Weights of a small mixture-of-experts language model, trained from scratch on English Wikipedia.
Size: 8 layers, width 192, 31M parameters.
Training: a variant of Adam for the experts, 639M tokens.
Below are experts of layer 5 (counted from 0) of a mixture-of-experts language model. Rows are named router (the router's row for the expert), gate (a neuron's input weights, with its number), up (a neuron's input weights, with its number), down (a neuron's output weights, with its number) and show model dimensions 0-191. Each number is 128 + 24 x the weight over its row's rms, rounded and kept within 0 to 255.
After each expert's rows: "gets" lists some tokens that make up at least twice as much of what it gets as of all text; "raises" lists some tokens whose logits its average output raises strongly, later layers aside. This comes from a sample of Wikipedia text that the model never trained on. Tokens count by the router's weight.

# expert 45
router [127 128 116 114 110 165  99 178 118 136 142 146 143 157 111 192 144 114 146 103 112  88 141 145 163 116  88 141 148 166 168 120 137 131 132 129 113 164  92  91  92 170  93 167 140 106 144 158 144  94 153 146 124 117 140 114 136  90 189  93 127 135 118 133 139 127 119 147  92 147 162 116  97  76 139 138 111 126 130  54 132 104 170 124 132 141 136 129 102 131 145 155 139 105 104 112 128 141 154 157  93 136 109 114 135  91 127 113 147 142 171 121 103 124  94 133 100 132  84 158 121 123 129 101 151 155 119 104 139 117 198 124 142 172 110 126 159 134 108  83 100 133 118 138 168 136 137 145 141 139 129 120 169 101 126 150 161 134 139 150 114 114 151 138 127 145 128 122 130 179 122 137  96 131 114 130 145 169 108 110 158 118 139 154 143 160 133 137 113 157 104 152]
gate0 [140 113 146  97 115 146  90 154 160 108  98 159 161 109 121 110 154  69 147 122 139 145 132 166 128  97 115 159 124 130 130 123 151 164 156 123 150 158 117  91 133 106 144  98 138 104 162 140 127 129  96 128 113 135  86 112 130 161 155 120  95 107 156 113 108 130 132 161 144 132 149 126 158 115 140 145 137 139 116 102 141 158 105 153 124 144 131 113  48 145 119 164 166 127 111 102 123 142 108 124  87 141 180 193 137 145 109 163 139 126 104 142 102 131  96 102 139 150  79 135 138 110 160 119 144 128 118 123 161 109  96 102 113 122 125 134 122 110 143 155 143 116 102 127 152 161  91  86 155 134 138  94 179 170 132 155 139 101  96  96 128 107 125 116 127 101 111 111 138 105 100  93 111 159 153 115 171  84 129 108 133 137 154 133  99 127 142 134 110 103 110  72]
up0 [116 151 114  84 155 118 146 127 135 117 115 131 159 128 120 163 147 141 159  99 144 151 130 117 153 149 109 134 118 131 130 115 154 115 122  91 160 116 171 168 133 120 125 126 141 145 103 125 115 114 115 123 115 158 113 119 103 148  98 173 109 128  88 138 101 116 118 107 148 146 150 136 134 120 152 140 110  98 123 121 118 143  91  75 101 132  97 149 187 125 125 115 130 172 134 142  77 121 141 114 150 170 109 129 104 145  96 122  99 125 111 130 140 132 138 152 158 144 172 134 163 122 122  88 134 151 167 129 164 100 111 110  86  79 158 168 161 122 116  78 107 120  99  94 120 135 145 153 156 125 139 138  98 193  87 143 146 125 130 134 141 138 136 119 112 114 140  67 112 120 154 149 172 117 136 165  87 112  74  85  84 129 137  87  86 128 113 115 120 112 128 115]
down0 [167  86 156 123 140 173 141  50 120 170 112 175 155 131 152  72 124 139 105 124 119 142 133 142 105 143 144 138 106 175 115 140 129 156 173 121 160 133 139  92 178 114 144 132 145 129 105 104 126 141 155 150 141 124 111 133 128 139 101 131 119 183 142 140 138 168 120 167 111  97 165 106 132 150 100 140 141 131 141 120 100 135 136 120 129 123  75  99 126 116 102 161 119 164 172  72 112 143 114 171 130 124 118 145  85  98 138 147 166 105 138 138 117 130 135 155 134 132 100 145 130 115 162 127  98 122 139 128 135 129 109 140 115 132 138 148 129 134 128 137 120 130 126  95 146 128 118 105 123 138  81 134 171 163 160 146 144 145 137  74 115  98 105 117 125 152 109 151  82 109 131 141 129 133 130 124  96  71 141 112 132 156 122 146  99 168 160 196 142 112 118 138]
gets: "k", "ak", "ik", "j", " k", "K"
raises: "or", "id", "i", "es", "on", "ib"

# expert 4
router [160  99 107 120 103 174  87 161 115 115 141 147 136 139 114 181 137 124 194 109  89 109 138 118 133 107  83 130 153 137 169 114 160 104 116 161 123 150 106 120 110 156  96  99 146  71 131 115 115 112 126 138 127 132 125 128 123  96 163  98  71 132 108 133 127 128 127 150  84 125 144 127 118 109 147 121 126 130  99 108  92 104 184 111 152 171 148 137 101 138  90 161 134 122 116  92 107 143 130 159 151 151 135  96 129  97 122 104 159 130 150 140 138 138 127  93 104  96  93 170 107 128 141 102 141 146 151 132 115 113 169  80 124 195 102 106 133 115 104 115 104 106 142 143 118 143 140  88 119 153 136 101 152 102 134 103 157 135 131 142 136 103  95 119 120 137 112 122 165 169 100 146  79 132 147 146 127 186 120 119 158 136 153 115 146 139 131 138 107 133 107 113]
gate7 [133 149 101 103 161 121 125 125 114 118 163 167 115 140 128 109 166 185 100 118 122 135 117 117 141 128 124 154 155 118 102 162 148 120 131 153  99 130 128 147 133  90 177 155 172 112 128 117 159 104 145 123  93 143 113 156 144 160 103 146 136 112 161 112 117 133 164 122 121 114 167 175 124 227  96 122  96 112 120 108 134  83 114 126 108 107 158  72 115 143 104 110 129 185 129 147  93 114 129 170 179 173 125 113 137 124  99 108 131 135 124 120 161  88 138 134 144 124 133 142 138 141  96 146 109  93 133 115 145 102 158 129 135 118 138  95 157 122 156 119 162 116 105 104 123 125 131 119 128  96 159 114 119 134 128 110 152 120 151 126  90  91 119 120 130 180 100 126 133 139 122 114 121 172 101 120 100 125 135 141 100  82 161 164 114 136 169 119 121 133 147 163]
up7 [144  79 156 128 118 133 199 128 154 118  92 141 157 107 126 134 132 141 148 133 106  87 127 130 127 154 121 157 108 138 110 182 139  92 110 120 141 143 137 133 134 157 104  70 129 122  83 133 133 104 121 106 107 137 104 135 138 100  80 115  95 139 108 113  87 142 133 133 163 143 123 120 138 184  96 146 150 146 122 143 120 122 124 131 150 122 121  67 141 127 151  79 129 121 148 125 111 145  96 154 155 107 102 135 115  96 141  74 155 135 134 115 132 113 158 158  86 109 109 148 163 134 107 148 105  89 161 127 105 151 163 138 152  91  99 111 139 124  89 136 121  83 119 138 107  84 133 134 148  95 149  77 121 145 122 145 123  88 111 152 140 109  89 115 155 124  92 158 167 112 128 135 117 112  91 106 137 120 123 123  75  89  99 165 127 147 136 138 134 152 123 114]
down7 [200 135  86 168 107 164 106 127 168 123 126  93 124 164 123 121 149 121 163 147 160 113  97 111 163 117  72  95 127 124 110 128 154 128 104  92  96 111  89  94  99 103 123 134 132 118 123 131 128 158 128 148 155 155 123 158  99  78 156 152 122 122 127 138 107 100 127 145 136 125  95 117 118 128 143 159 130 115 132 146  93 148 116 188 102 153 120 137 124 133 133 120  90 132 129 169 203 133 136 131 150  93 126 142 102 120 110 137  99 124  99 140 113 139 102 116 109 134 107 132  99 141  85  77 122 125  89 130 137 168 129  98  67 134 116 129 147 110 111 106 139 153 154 153 125 133 133 149  98 137 108 123 136 149 186 113 120 117 140 139 115 101 123 149 146 147  84 115 162 120  87 117 127 116 136 136 145 109 104  84 118 137  96 117 170 128  97 145 174 149 124 144]
gets: " C", " D", " F", " K", " L", " G"
raises: "us", "ut", ".", "ug", "ud", "ul"

# expert 43
router [139  99 104 124 152 135  79 184 115 120 107 145  73 124 114 153 144 144 184  95 104 133 107 133 168 127 111 134 143 126 186 111 132 102 108 148 175 134  94 101  85 121 111 154 122 125 142 145 139 102 175 167 136 132 114 120 152  89 180  81 114 123  87 145 133 159  90 141 121 149 138  94 124 117 163 122 108 123 103  72  99 106 130 109 119 133 150 125 109 141 138 129 121 174 133 175 134 149 148 132 131 150 151  97 103 138 112 117 175 131 147 136 148 142 137 119  90 145 135 124 116  98 147 109 157 132 158 132 126 114 123  89 162 152 133 135 179 134 120  92 123 100 144 162 162 128 118 128 138 167 100  80 153  89  77  90 150 159 154 120 123 142  97 127 111 110 116 117 143 148  96 150 109 138 136 133 125 138 120 104 147 128 110 136 159 134 118 111 135 160 109 127]
gate2 [135 162  87 135 116 115 110  93 164 135 152 120 131 133 126 137 130 142 157 114 168  99 141 141 127 106 129 153  95 129 151 131  90  69  95 102 144 130 103  88 123 106  95 117 114 125 145  97 138 140  84 109 128 118 147 111 126 143 175 102 122 123 146 146 131 111 123 126 110 138 150 145 108 171 185 118  71 161 112 118  83 121 148 131 140 128 147 146 144 120 106 158 126 116 141  92 178 118 131 122 112  78 151 141 124 159 170 131 135 132 142 121 154 120 120 124 154 144  67  96 122 148 159 143 162 114 123  97 167 147 115 127 168 110  73 162 139 124 108  90 136 124 134  89  77 120 103 144 107 110  88  96 122 179 124 127 130  77  98 167 157 144 130 131 148 145 180 142 148 142 137  70 116  97 143 153 126 136 120 142 147 141 127 147 139 135 138 108 131 149 127 140]
up2 [125 114 150 143  82 122 167 128 104 122  66 146 128 110 186 129 101 120 112 126  92 140 136 118 117 139 136 145 101 135 117 137 128 183  97 129 114 114 128 145 134 180 154 138 147 108 126 128 109 132 125 136 135 112 142 136 170  89 105 160 125 139  88 145 113 116 152  89 148 116 109 155 166 110  70 138 102 103 116 138 147 165 137 148 141 170 141 113 121 123 127 103 144 129 109 178 106 108  88  98 113 115 110 124 111 100 137 112 142 153 128 148 126 135 174 163 110 102 151 102 146 108 118  85 103 106  99 135  90 132 141 112 112 145 175 109 111 130 148 146  92 124 140 191 145 163 118 151 173 111 145 128 144 109 145  85  86 155 171 140  73 151 158 112 141 115 120 111 112 145 165 162 177 162 124 100 132 111 150 144 127 116 141 136  99 129 122 117 127 135 167 125]
down2 [108 123 125  97 151 107 132 131 125 127 113 114 138 110 166 121  72 104 128 200  81 105 153 109 175 103 148 130 142 111  58 142  89 106 105 114 111 136 161 140 131 134 133 135 152 117 145 157 136 116 133 110 129  90 151 135 112 114  94 104 104 176 115 121 154  89 153 134 137 148 104 148 115 140 110 151 106 124 174 107  78  93 123 119 135 126 151 144 109 121  99 112  97 186 151 136 164 161 141 148 133 167 133 116 130  98 121 134  80 140 112 139  90 121 107 126 124 162 137 116 141 134 114 108 125 143 161 103 136  97 169 139 149 171 118  82 104 118 126  96 136 125 111 148 122 137 133 140 138 161 128 106  92 147 119 111 154 170  83 177 133 151 104 106  97 177 119 109 117  95 106 145 140 143 127 151 136 137 126 118 155 170  99 122 136 151 105 122 133 164  99 113]
gets: " |\n", "op", "qu", "ous", " Ph", "oll"
raises: "|", "This", "\".", "\"", "==", "==="

# expert 54
router [131 131 108 123 121 141  74 171 138 133 124 176 135 157 118 133 133 104 145  91  80 119 159 156 154  89 111 121 127 139 150 113 175  77 135 148 144 129 103 104  84 154 110 122 157 102 157 163 126 123 163 132 152 107 127 137 125 115 119  88 137 120 113 146 135 123 127 151 150 169 180 127  98 119 166 134  97 125 109  50 119 118 148 126 110 175 171 140 144 149 114 138 145 106 131 111 136 125 141 137 106 106 128 108  92 138 107 121 142 112 176 136 127 137 131 100 110 141 131 126  87 121 140  90 142 151 153  91 134  99 153 132 139 167 120 126 166 125 109  90 114  97 130  86 161 145 116 121 142 177 121  93 184 108 127 123 142 145 114 123 123 110 140 121 144 139 114 130 147 153 137 138 174 135 119 138 144 181 116 123 159 102 158 138 168 156 124 129 127 135  57 124]
gate2 [144 169 117 168 100 134  87  95 122 137 156 169 138 137 104 120  91 108 149  77 110 121 171  87 123 105 113 159 141 142 112 106 128 139 155 127 106  91 134 115 194 148 144 147 145 118 107 111 140 132 152 123 139 192 125 103 144 117 129  75 129 103  74 151 111 151 141 108 135  99 144 146 151 129 124 160 150 127 121  93 128 144 122 191 141 115 101 142 128 147 151 158 118 114 136 118 125 132 145 122  95 144 140 115 116 118 131 111 134 126 107 146 138 144 141  92 120 174 135 125 124 118 137  98  87 111 156 159 156 122 123 154 124 151  79 149 166  85 105 126 171 120 140  92 110 134  83 104 125 155 180 162 108 103 166 125 124 144 123 146 104 104 163 146 138 144 103 152 100  90 128 152 141 181 151 115 134 128 107 149 118 149 136 125 148 138 123  91  93 164 108 141]
up2 [115 100 116 140  99 131 145  95 116 144 125 102 112 122 174 133 141 112 121 164 128 106 133 139 126  99 137 127 130  67 177 151 103 152 106 121 125 116  96  78 175 146 153 114 143 106 126 112 137 139 125 148 115 122 144  82 130 129 126 121 139 123 124 144 124 145 169 114 121 121 166 108 101 118 123 162 127  81 136 100 138 122 132 160 145 147  79  97 179 146 104 133  89 111 124 134 174 111  82 160 151  83 108 164  74 116 131 136 161 174  62 113  96 120 147 135 118 125 164 105 143 119 108 143 104 124 113 137 109 171 122 117 115 155 139 134 176  69 113 148 153 129 149 156 131 127 152 135 127 163 148 118 132 136 147 112 119 145 152  88 125 144 150 150 159 118 103 103 133  81 128  96 129 145 131  81 159 122 175 121 168 120 134 154 117 128 168 121 137 101 131 137]
down2 [155 116 118 175  90 126 111 129 148 135 154 123 135 177 164 123 140 117 129 123  99 118 139 125 141  93  99 125  89 129 133 140 136 108 185 148 107 118 118 109 139 135 108  92 148 106 108 122 101 112 154 196 159 148  84  52 110 146  91  84 142 120 138 116  85 111  96 136 141 134 172 155 147 126 103 126 123 134 126 131 150 117 130 158  76 128  97 134  92 144 141 123 133 175 111 155 115 138 118 141 131 154 148 150 115 144 129 130 106 144 109 122 146 159 104 123 155 120 135 111 110 106 136 117 118 176 152 116 154 135 172 130  94 104 164 114 147 146 139 158 153 123 112  73 113 124 106 101  87 124 100 127 156  98 137 142 134 133 135 137 172 138 155 123 153 172 146 104 129 115 193 143 163 131 156  79 120 147 103 129 108 171 134 109 125 124 115 140  85 123 132 152]
gets: " by", " on", " with", " under", " On", "On"
raises: " the", " a", " their"

# expert 53
router [166  79 126 110 103 118  79 158 141 130 173 154 114 142  93 164 130 117 170 113  74 113 149 155 148 125  77 132 179 114 149 113 164  97 137 138 143 115  94  97  93 128 130  85 151 111 129 153 143  86 131 158 110 109  86 145 156 142 148 106 102 128 103 137 141 119 132 140 118 153 164 134 125 118 156  94 157 142 103  95 110 102 156  90 158 157 148 112 131 145 114 150 124 149 151 118 116 137 178 124  94 131 144 125 106  94 105 113 175  93 172 114  98 128  94 140 106 134 157 155 115 104 127  91 152 150 160  57 130 130 148 135 129 145 107 122 164 172 120 126 116 128 134 116 157 167 130 118 137 163 148 102 137 121  98 109 139 129 140 135 118 126 114 156  85 110 104 133 154 116 155 127 144 135 159 145 153 162 131 108 132 124 145 139 146 134 135 117 160 163  91 128]
gate2 [120 133 104 155 146  71  94 125 139 151 158 154 106 132  71 142 100 105 125 131 144  99 142 122 123 127 146 126 174 143 139 114 124  95 107 166 161 114  98 120 132 167  92 132  97 165 141 127 149 164 120 117 185 173  65 132 150 176 170 132 113 129 121 135  98 120 163 122 149  86  96 149 122 138 149 174  85 139  98  93 139 140 110 137 163 118 124 130 138 141 176 139 102  90 125 123 139 144 139 124 140 155 128 148  90 135  96 113 116 132 136 120 114 173 124 164  81 107 101 128 145 167 153 143 124 141 167 139 112 117  70  95 115 127  99 102 163 148 148 117 160 113 172 135 143 151 147 142  78 133 112 120 136 123 137 141 113 142 146 140 115 120 151 138 133 131 134 146 100 131 148  99 166 114 153 136 105 117 152 138 145 173 106 113 124 142 136 159 125 116 149 160]
up2 [147 130 178 161 135 124 113 134 170 102  64 159 153 147 177 142 142  87 126 148 134 128 138  82 109 146 126 118 148 113 185 119  79 150 124 124 126 148 156  99 148 119 152 133 111 151 117 106 149 159 140 121  84 112 139 157 146 101 100 140 137 176 130 114 105 130 124 139 134 162 129 130 133 104 150  75 132 108 119 131  95 133  84 129  86 120 100  97  96 146 123 160 142 137 102 107  97 149  83 119 131 128 124 128 104 124 119 144 117  91 130  99 118  87 116 120 146 162 141 143 148 109 159 137 133 141 128 102 126 139  83 147 131 131 188 149  98 127 135 170  93 165 109 139 102 123 100 115 140  89 160 146 113 145  94 109 145 138 112 127  99 150 112  99 163 131  83 114 137 123 114 154 123 131  82 154 102 120 114 102 143 115 117 117 113 146 118 179 108 164  81 107]
down2 [133 130 150 121 135 185 139 124 140 121 131  86 142 108 117 151 118 146 119 112 107  92 168 140 132 105 143  96 126 118 121 136 165 137 141  96 105 170 155 126  98 148 112 135 168 121 138 120 103 114 157 127 120  89 145 124 117 142 150 165 102 146 105 135 134  97 117 164 173  86 117 127 108  79 138 113 156 132 129 103 169 108 137 114 123 180 115 157 121 134 138  92 183 167 160  83 164 126 130 140 106 121 109  95 122 133  92  96  95 139 113 137  95 151 146  77  99 138 125 128 137 164 127 145 156 102  97 112 158 123 125 143 145 124  86 115  84 119 125 139 139 126 108 156 144  97 109 156 139 191 129 155 125 167 142 141 120  94 156 144  97 114 110 110 149 106 117 105 133 148 104 110 139 101 128 105 152 153  80 135 111 154 110 148 161 195 108 134 131  92 135 107]
gets: " in", " In", "In", " over", " during", "in"
raises: " the", " ", " June", " a", " July", " November"

# expert 57
router [170 117 128 115 150 121  87 194 121 134 147 155  84 147  79 145 124 112 147 119 100 120 129 154 159 121 100 132 133 128 170 146 118  85  85 155 123 133  69 122 114 162  95 143 152 109 118 133 137 122 154 187 133  97 133 156 108  92 131  91  91 136  94 170 123 145 116 153  97 127 160 106 108 133 159  99  74 129 107  93 112 112 164 136 132 160 173  99 110 140 100 142 128 115 153 147 157 127 163 148 129 130 156 100 118 119  89 104 175 105 140 143 124 152 119 137 102 143  91 116 115 121 174 167 155 153 125 105 140 121 162 137 123 162 122 135 152 132 146 121 107 115 140 156 174 166 117 133 137 155 134 111 170 130 110 106 172 151 110 121 110 133 133  91 134 107 105 121 136 159 122 148 116 154 149 134 143 170  93 145 141 124 166 127 151 126 125 117 136 128 118 140]
gate0 [138 153 129 166 125 129 103 121 147 161 105 102 119 168 115 123 112  94 148 131 137 132 140 115  93 103 144 122 106 139 105 116 156 113 145 165 131 138  77 111  79 120 169 129 151 102 134 109 100  92  98 135 113  78 127 148 136 162 116  86  76 126 127 153 130 164 158 164  93 117 147 122 140 133 218 111 122 135 147 127 167 126 143 126 101 124 145  75 139 124 135 178 107 121 143 149 113 135 161 144 133 126 191 120 143 129 154 140 148 130 146 137 119  96 129 143  99 113 129  99 106 117 141 145 170 145 128 145 105 133 114 136 110 134 120 111 112  89 126 161 105 135 162 108 153 120  83 118 108 128 150 141 159 112 102 141 114 127 128  53 144 158 132 134 109  89 129 148 150  97 129 145 131 161 170 115 182 139 133 114 145  86 150 118 130 112 156 140 134 170 139 125]
up0 [149 140 130  94 112  98  74 125 105 116 111 113  93 150 117 104 112 120 100 135 157 110 119  90 108  94 110 123 137 123 122 104  85  96 121 140 152 161 114 122 109 121 122 116 135 126 123 119 142 108 131 143 124 104 141 138  83 150 115 115  99 131 118 183 160 145 159 161 114 145 101 114 122 147 152 115 126 149 121 146  98 139 112 137 139 138  90 123  97 136 115  84 153  62 120 151 158 176 157 130 151 136  95  79 124  94 154 139 131 113 102 149 125 150  81 107 125 160 133  90 104 175 127 115 136 128 103 115 118 128  84 122 150 129 157 140 107  91 120  92 131 139 112 170 125 134 145 159 144 125  92 156  84 143  97 153 132 125  71 124 124 166 151 157 137 115 111 103 164 158 113 120 135 177 173 184 104 167 104 144 110  79 118 134 107 121 114 136 117 100 132 111]
down0 [138 119 110 105 136 127 123 108 110  41 177 139 119 102 115 113 123 136 148 189 134 130 112 118 142 163  91 135 125 100 152 156 140 177 138 121 158 141 120  74 156 118 108 126 102 137 107 105 116 132  62 125 125 117 158 136 131  93 116 125 112 135 148 155 134 137 105 149  99 102 101 138  96 140 102 135 123 109 125 114 168 154 154 115 159 108 125 156 125 140 108 150 110 139 133 145 160 166 110 109 122 123 103 130 122  93  87 137  78 136 150 134 107 151 161 130 128 130 142 114 122  95 129 148  88 141  95 119 137  67  98 122  95 146 105 130 154 149 187 119 150 115 150 165 141 124 112 113 110 109 147 119 138 149 123 169  99 139 116 104 126 126  82  63 133 165 147 163 144 111 156 126 113 136 106 107 138 118 162 153 153 115 134 163 135 127  95  92  87 127 117 131]
gets: "y", " ", " Y", "ry", "ow", "oy"
raises: "e", "un", "ne", "s", "ant", "us"

# expert 2
router [151 103 108 114 139 122  84 163 127 113 165 170 109 184  91 135 153 114 145 104  93 113 162 140 182 136  75 139 150 128 163 100 145  90 102 121 129 151 114 118  98 131 126 142 149 107 113 144 114  96 120 147 157 113 150 152 126  81 142 121 106 112 102 145 152 140 126 146 103 133 177 108 136 116 121 127 129 162  83  67 124  89 147 136 156 163 181 115 110 109 122 138 125 136 134 138 117 162 144 111 114 147 135 118 125 106 101 108 163 108 141 135 131 149 116  88  91 126 124 146 149 130 148 109 160 143 134  88 113 127 160 107 146 163 156 154 177 143 119 127 116 106 159 138 176 134 108  97 159 167  99 109 154 101 126  88 142 159 137 135 167  95  85 155 111 119 109 146 150 116 135 140 150 122 145 135 146 113 120 128 158 145 152 113 139 155 138 125 126 157  67 114]
gate2 [116 129 183 107 114 137 142 139  97 122 103 121 155 143 116 105 101  99 115 146 133 136 175 105 104 122 135 148 114  97 119 118 125  83 118 145 124 115 117 158 151 122 125  75 131 117 197  80  85 144 160 122  80 108 148  88 153 121 125  80 164 107 140 134 130 101 110 110 136  95 108 125 115  86 124 123 104 151 129 148 119 108 144 160 159 163 123 145 137 162 135 160 106 101 126 149  99 136 117 170 116 145 134 125 113 133 114 152 138 143  66 135 117 151 145 110 132 107 145 104 115  83 101 127 101 124 141 189 126 105 145 112 160 150  97 165 111 136 105 131  98 147  71 143 107 107  94 147 166 161 103 124 129 144 107  75 146 192 148 177 111 143 151 112 132  99 156 124 113 139 137 153 128 131 153 136 130 132 121 129 121 123 120 162 135 139 133 157 149 161 128 121]
up2 [ 96 159  88 156 129 146 107 142 128  81 155 106 147 156 111 153 102 123 113 157 114 137  95 119 114 146 105 155  96 119 168 134 178 118 131 140 171 120  99 131 122 137 157 111 131  70 104 116 123 135 122 127 145 114  88 100 157 130 148 175 136 102 106 163  90 100 122 164 103 149 162 167 135 137  97 101  98 140 112 117 142 143 102 107  74 101 157 116 106 157 103 143 115 163 116 147 177 121 197 142 121 129 120 119 131 122 111 142 164 119 113 107 119 132 123 121 104 141 105 110 133 137 124 112  94 124 122 130 121 148  78 122 138 106 136 150 116 141 134 121 114 150 152 142 115 134 103 140 116 186 149  91 128 142 127 115 106 124 124  99 122 109 119  85 118 154 136 122 113 156 118 167 124 151 162  85 157 172 167 134 162 187 165 156 119 109 112 161 110 114  98 110]
down2 [123 141 149 157 142 139 147 157 100 124 166 111 155 140 140 135 127 138  70 132 134 165 131 104 112 178 110 137 130 144 135 142 133 115 133 146 180 119 125  98 115 118 107 110 129 126 133 120 110 117 131  95 131 139 135 127 121 120 147 127 140 158 120 146 157  88 136 132 101 118 159  87 150  99  96  96 158 111 133 141 140 130 109 114 100 114 100 108 135 133 138 150 136 143 125 118 143  93 127 102  99 140 176 149 140  78  93 126 161  85  91 116 161 115 106 156 118 131 158  90 109 144 128 175 119 146 153 119  97 154 162  87 112  81 128 135 138 126 126 179 156 132 173 135 157 124 154 128 118 137 165 106 151 123  88 140 152 122 109 134 138 126 140  56 167 135 176 151 170 140 129 116 126  96 128  82 113  75 100 120 146  85 136 169  94 155 120 157  98 118  86 149]
gets: " to", " in", " and", " New", " of", " at"
raises: " the", " a", " their"

# expert 56
router [157 112 117 143 104 146  60 176 114 128 160 134  89 186  96 171 134 127 201  59  81  78 150 127 136  96 124 127 133 176 133 112 107 124 117 168 135 113 106 112  93 123 113 123 133  82 123 151 100 117 144 151 147 133 128 119 130 135 122 101  85 141 121 132 134 116 135 158  77 135 156 119 107 147 139 133 109 118  98  72  97 131 143 107 154 149 161 132 128 163 109 133 154 110 130 148 136 130 145 166 117 138 128 115 114 125 147  82 162 122 162 122 117 107 139 105  92 157 129 121 102 102 150 123 151 150 140  89 137 104 150 109 139 161 131 154 150 158  99 105 103  99 118 107 146 146 131 146 136 128 133 114 184 121 111 119 169 123 135 133 107 115 116 103  92 153 107 129 122 136 109 132 122 138 116 167 123 177 101 121 104 120 139 127 173 108 111 155 124 119 114 143]
gate3 [149 135 132 147 115 150  98 160  99 124 117 114 138 132 149 135 138 174 159 114 147 146 156 134 184 155 129 134 127 101 100 131 147 103 120 122 127 126 141  80 138 149 149 152 149  95 100 117 113 120 142 141 136 133 186  59 108 109 144 102 146 136 114 175 158 106 126 116 113 163 134 162 122 142 142  94 120 100 135 125 133 111 139 132  84 160 168 128 113 109 127 110 112 112 133 112  82 116 132 100 132 160 174  76 122  88 149 123 181  77 157 141 153 119 101 127 114 125 105 102 102  89 103 136 144  93 122  67  97 109 131 155 135 116 161  90 151 115 128 129  98  80 144 104 127 117 128  88 105 110 133  95 132 131 152  72 131 111  89 171 121 133 113 143 129 105  91 150 161 151 125 110 133 112 130 128 151  96 135 110 111 147 159 118 111 111 156 103 150 108 123 148]
up3 [167 130 146 130 165 150 146 116 134 135 132 158 136 140  73 139 143  98  82 131 117 145 104 113  99  99 114 134 149 166 151  85 114 143 122 108 103 117 119 134 113 114 130 117 129 159 156 134 113 137 158 125 121 138  95 176 144 158 127 140 100 168 150 159 100 124 164 149 170 119  94 107 149 125 127  84 121 166 117 117 117 125 132 130 141 120 112  94 118 148 100 132 109 159 113 158 146 116 107 191 130  85 140 154 127  96 123 132 102 115 119  79 121 106 136  87 110 132 160 141 157 153 166 139 100 160 122 191 161 129 119 113 167 135 126 133 148 129 137 157 170 153 113 149 171 113  93 137 160 153 116 156 138  98 100 156  75 144 166 144 131 114 149 153 107 124 149  98 114 108 102 154  97 142 126  98 120 112  94 173 136 113 167 119 119 131  86  89 120 131 155 121]
down3 [144 148 151 155  99 121 144 127 172 106  99  94 125 139 135  86 130 112 130 153 117 107 130 106 122 103 135 162 127 146 149 160 104 174 117 117 159 109 112 142  95 157 105  91 157 123 186 136 132 130 136 149 142  99 115 120 148 114 157 127 144  91  82 144 124 128  95 177 125 134 148 148 116 115 131 133 129 103 111 103 102  81  97 134 124 128  93 127 116 119 104 124 114 151 121  94 130 145 190 116 158 133 136  78 114  81  72 152 118 110 171 121 127 111 131 152 153 111 183 147 131 150 132 135 131 159 115 103 129 144 145 108 107 134 163 127 152 121 161 140 160 100 151 133 158 111 116 127 115 117 124 122 105 181 133 153  85 144 110 153 117 112 135  59 149 130 145 135 124 172 144 169 162  79 157 157 130 130 110 140 141 167 138 133 161 169 132 126 150 113  99 108]
gets: "\n", ")\n", ".\n\n", ".\n", "==\n", "==\n\n"
raises: "-", "|", "Note", "Source", " ", "The"